Experts of a small language model: vocabulary 2496, 4397 steps.
Below are experts of layer 3 (counted from 0) of a mixture-of-experts language model. Rows are named router (the router's row for the expert), gate (a neuron's input weights, with its number), up (a neuron's input weights, with its number), down (a neuron's output weights, with its number) and show model dimensions 80-119. Each number is 128 + 32 x the weight over its row's rms, rounded and kept within 0 to 255. Numbers have three digits each.
After each expert's rows: "gets" lists some tokens that make up at least twice as much of what it gets as of all text. This comes from a sample of Wikipedia text that the model never trained on. Tokens count by the router's weight.

# expert 12
router:129112127148115180123083107195061070048228136037086111148127120119175140093120128113185080135118125174130144164124077163
gate11:133087118109130114090119139118101156118148110139153086161105087088154129099056111142193101114009136110163118105126121089
up11:131118115150113140109137141088116127144107151130103126085098141083149105146165155086157094093151197119054074109085085120
down11:165141132126117160172111084173139125145096122115109174114153123164143175139116111138095161150137078100167183163143156122
gate12:090065115147125151080119139113124116149186104057123115124101164179078092163112164113107159180135096137135194161179111147
up12:172146163116097082122176139126131165139059133081176131127197071144181157168135130094170069117105117158068109121148161164
down12:134157129151119112077133211080072078121039140111136135127144132133120148137128138158119111126124115132139107128056139116
gate13:168130185138119167094187154132108141091147107115121118141144123082087136104066118139134128188113123147088098125123131127
up13:123151083057168081175117110142103156174093103140136110171163111112130108084143117122109105099130165109136186116096173171
down13:184121117049121159132189134105133094167109079128155114154193104069113165092128127138096152172131134145136121085124170127
gets: " the", " a", " The", "'s", " an", " his"

# expert 10
router:118055121142184166088108132137122111155166157148118105103152111098122118099018154097157139125147086154104116166109092185
gate11:131154128157140083132090123127164164153096047157127078126146110104086118132160123081060125134164159143141039112118128109
up11:118088140078199097141105135167127068146172114061104127152133072112136101158115082136132116105128117129136147113086091154
down11:109131139101112073171106098138119075072148123065102138164150101118088072115132168113151097173092126106144161139147124120
gate12:091054178148149135106059109191070095128133114109146080094183092146118186115143115195119134124135084122155113109139116161
up12:186203077118117131177121120071128160129169114101099182188114144134120093161113172125146110148125111104079176118119092123
down12:083138138178165161183117104091066089083074112160118137216119138154159148173089161110118089085142117138173058149143080107
gate13:146109151145128152193133148144185178088058114176112090109135083097141112045080073169147163147136135138141115088128162174
up13:160118116153096069117078096172144150168081160152146064129144107117116154157099110134121194143121125083089130157147110151
down13:156085154160120081119100128128188108156177128145148120079142124081136090123106041132100130144107094153095132095191170176
gets: "\n", " |\n", ".\n\n", " was", "\n\n", " is"

# expert 8
router:174108128124171224150099106172063120144125136089124094121098157141135124160127131110177120106090131116109065078213147180
gate11:153160130088202163096059096146048141151123086111095083127139104185139158114136132137172124159069066050121091092139140137
up11:108145122159142163121139163125125114086155204160106109119092101103119126130126156109109114082178162123089136140097133118
down11:130102113098137136154080161176094129148098129168141156125139097135092151182048132153154167110115078141150115173185121105
gate12:110159145158159153081170109085122184073126137112156171109077152146140096126126075135111101120127084160121083143144115019
up12:180116088135168180079099159097087118128174127130133082126118181169146111155152169206139135110088138159123202104159088164
down12:179140094136128163120153147131119110090108153100170110142109118130096101138137184108092143171110062140140154069092198112
gate13:109070126131125107166160150091119192138151129159178163158107120126160147124134138113136126111160140138156087141125141226
up13:135088150146148145093150148077116184160130144158161127138160148141194118085154135125169077117155114105161139126131133186
down13:137159189077081121068108121114134153171096119119161099081162111110119169103171084134098114103146181154111162174145149137
gets: "1", "2", "3", "4", "5", "6"

# expert 1
router:034095116110149169127089119146123110134148141135150084159123188150120161098105140063157144123078159160168096126146141187
gate11:093138132107149102119093137169130114132181164113107108135113104148111216136106120054158089150112171124147132025133073157
up11:120103131102100093172097195183114106143077095166124158157150100126187110171144106181093118102156121148138095186128147088
down11:150101132154145161121209117132203165152105192130167071109112078156099139171095121113131101143165155169189136149146108156
gate12:116136112154085162140094101107162163119109125132148095103088137157162136121117163127091149153101196114132080115158119188
up12:137165085154089125185146113126114143153120092118135147163087149133123066128115181078111131108175140107148131185140149121
down12:137159143199131176104084119128119180097165131172121062081136147134105121156134151069120166124080174070105157112110153121
gate13:184080129157147072091108178097157141084092104180109113145133156108126120109151147093107147128126163154155094097153167103
up13:121119167133146149074127113093162157125124114163101165082139118054178132086161103059153085167170122147161120112149121117
down13:123127119131095082160128136118191162137139149148108116162161151072117115124101070197094138031101106138197201117121143098
gets: "0", "9", "A", "5", "8", "7"

# expert 3
router:127125149071090158055138147148180131122142098126127125193128127100140162084123133135129131080134138135122105184122055110
gate11:069135160136133109091094136155108169109132157149124127104122074085120148132089157128192102057104072098078152137105106116
up11:142081061056092143129163088106115153121173123125078105122187160077162137153094156151120106137109095134135156161133127168
down11:096115121086111128091089153123073164081189072164119133123110113163183088113084078085060156123194112051076133136108154181
gate12:136105147158118146108062100176131127166187185059143133154115174156092198153083163173123078173109148171134052145121092139
up12:109134149109112111139150102097109144177096128131137161145100117160126175160123115082109126137092155115116119091183157128
down12:106113098159119206130171158125042141143107108189115136123098184144174102105139180120141145123131104181067148124120067165
gate13:184185184101185102188110106180159093124117136122130146114099082167147138078156118158098119117142120135132072143116096097
up13:097145153128084118110133174099109158123147087202110137135199122093090130087113125137117164146116126145097214114117142114
down13:130128139093145199175031085111154132098117168199147071132112166115113135121097119071102117107136168199113080108076128117
gets: "en", "ad", "n", "in", "d", "or"

# expert 11
router:114120048047093137119176171172119112072154100165151117185122153117129118054127162132129103127091098088219094135140097128
gate11:133102074140144090188121062079124091081173121199113063182154151119125116140134122143113079104078117142126175131151128092
up11:127126127140114098054146089136135090137128150150111048068137094100150122166098099169125094146178164124125181126154126148
down11:099147088143132114183199167062152122149159120126106162165129179148130153095078070203107118164130103112115110087177146092
gate12:120111132187071113177187110136121128154175120109171139146096118144105104183071087134128138159110139107175140159152109147
up12:193152118076074137150072067149067141094135114125115118082122092111116103126137167086137149135139178132070108102104181143
down12:113115107145139100118159150066110126145117141202134122132076182138056115118151143095140117169099166108143093162045119153
gate13:168141170150146183127142151087110095086171083152110136119140154102130107140091092191158066154116134165165156122109080105
up13:121115122101151120151072126157152124129105140098151133120098071161194135153112094170059128096049149197032154151129123086
down13:161089132089120133159136098151153092132117143040149105093161157132134171109092095165126100126150139188106135126167109113
gets: "l", "h", "am", "an", "el", "m"